Experts of a small language model.
Size: 13 layers, width 128, vocabulary 8681, 30.6M parameters.
Experts: 64 cubed ReLU neurons an expert, a shared expert of 64 neurons.
Training: a variant of Adam for the experts, 490M tokens.
Below are experts of layer 3 (counted from 0) of a mixture-of-experts language model. Rows are named up (a neuron's input weights, with its number), down (a neuron's output weights, with its number) and show model dimensions 0-127. Each number is 128 + 24 x the weight over its row's rms, rounded and kept within 0 to 255. Numbers have three digits each.
Before each expert's rows: "mostly gets" lists some tokens that are sent to it at least half of the time; "comes before" lists some tokens at least twice as common just after its tokens as in all text. This comes from a sample of Wikipedia text that the model never trained on. Tokens count by the router's weight.

# expert 67
mostly gets: " Preceded", " Genus", " Synonyms", " •", "owntown", "istrict"
comes before: " ", ":", " Candidate", " \"", " Labour", " Republican"
up0:090115162120126132117115137133134156153121087157134156104115123157092104151151183103124113103089136088110116161119168139118161141107161158143120081134150128146092141153154105168107142110122117107165078136105161126145083131140126084146181107124161150128141122111153146142131149136117137136120094115119100151116115142163137144095162151111137125126126100139124134168188114144175108091143
down0:161108175149107120188114177108138120126145127098155147127148127168137107122126125105081138129135110146102130113170175120150117127129160055107131108103117129100139113145107072141077157125139131138117142127085119118100107128147121146131108158079188110128128148142132142112098096130153132073140115121104140135095128114140139128139110070177152150139105139111136152137118134156126127131146

# expert 44
mostly gets: "\";", ".;", "\":", ",\"", ".,", "—"
comes before: " ", " The", " He", " In", " A", " It"
up0:143091125157162094147126119121115149124125155115121127101124144106114137128141083136133135094139151097117124179116100131130129161185096147146147120090169111110119151099083182161133112164116164123111145068142144137117150108094121172128152104149133150107147117139128118143179139163121156132121120095103177138138114108151125141120089095121179163099129132150133094162113147133096131139151
down0:128123121083110117088146122069111147128128132150076134128115107108119109145152114132095163093161143122103141142129138100114135100099139097147132041124127142107147114105121115156121116163123138106137127114117143171127140128184075144164130107119161174137144153154132133114162086111082102151153148132120157141134105108136095152088167163131135145158133120114104105116119124120097088120127

# expert 92
mostly gets: " States", " London", " Angeles", " York", "wick", "chester"
comes before: ",", "\n", " (", ".", " and", "'s"
up0:169073149121171139143148151123123135095125145094113126138104128100117129103164109085107127094148130087124123163141113171140127141095126128164150120160100110118150159105101120159120134132135125152128129115115085130117171163157133146081141174141135116134131081145107112132178120141137162165122110132153133112145142145143085078115143167113117145112140125149173152164109124153147159076152
down0:129136102163133156118088115126161093122118154097150108135110119082125106174110137166144138117114087117099100147178132132155150140090166114158123106142156095125144147097105116121102142175100149101115107171134133158118126134130131115140075100147141072121095123118129112112115135117127123109091122101122160182126123138173163105122126067122120132114142133124172162154131134109126155127083

# expert 125
mostly gets: "esign", "oup", "ife", " century", "rans", "-century"
comes before: " ", "-", "|", " MPC", " +", " \""
up0:153163094108137145127099102119111144111132135131157136131140116132105117121168137149118126155139153087124094140114116152151145150074146162140157159148133112128091122112111104111115147127120099137108129149116097085120152131179149091134124132122151108159181131132056109115166134141143147138078177118151116176104112088099128134145081113173126132137111170085098113133109140135155161122128
down0:148181119146137144109146129118133170145139154083142122130128089155105084130141111119150139140152102125115103174133130139105124117106143103133114130121145093097126138141163115179119161156116154100135113103141180091130147125133133118120102119126163120111076143124098135101063092129160125117120097120118121108129129148146095119137173100120116112124172084136214135172130145122137150109124

# expert 84
mostly gets: " featuring", " ENG", " representing", " of", " de", " NED"
comes before: " the", " a", " his", " S", " C", " K"
up0:154108148085107106093132062137163182120116178120091088161130142078114116137125127132159145100135162123120119151126116092085094120137135123137152128117136101127128138147141177129129111170119152119116074118149137144103133118127150161121106089093144140152105113117133104118130125089142162122108100143140141130137139153114171154091143134127116109152143107176164134102115123090121132102070
down0:145147099111139084131097126105092128140113088096112140095150117106136102147090146096116105126091143091152129115160082123121172162124142120063138147122047143159106122123145176149147099124164167104108131099147116107182077094142144136148104099129099124137143124132130122098120148106147111118127131102111171098125116103135129111112133142124143115151123142148126093152149147112139156150133

# expert 23
mostly gets: "edition", "ward", "erous", "soft", "ective", "ropri"
comes before: " |", ",", "–", ";", ".", "\n"
up0:119129186101123086143131150154120121160107171152141103126169111140185121151152119103130123092134139105190097147111147103120143115147119109154071132114100155136095105172090159148159127134106096127165146129113140137131080176085134099130136151137141115148148141138127143136098184179110104104134110101131116146130114081132143156129129112144127113130142127125136125147129146092135164143102
down0:137128120115103131098057106161135117128155128067132133129105115129126138124112147124155137108137113119121132138231095117061113112113079094134127125146133123098132138118140136109094199106113124116178114112120144119092135112126166140135096121106126132115081075127106124118109121119123137099158098116118132114144129155115111092100127118147108137106146167117146105144148112116125105123100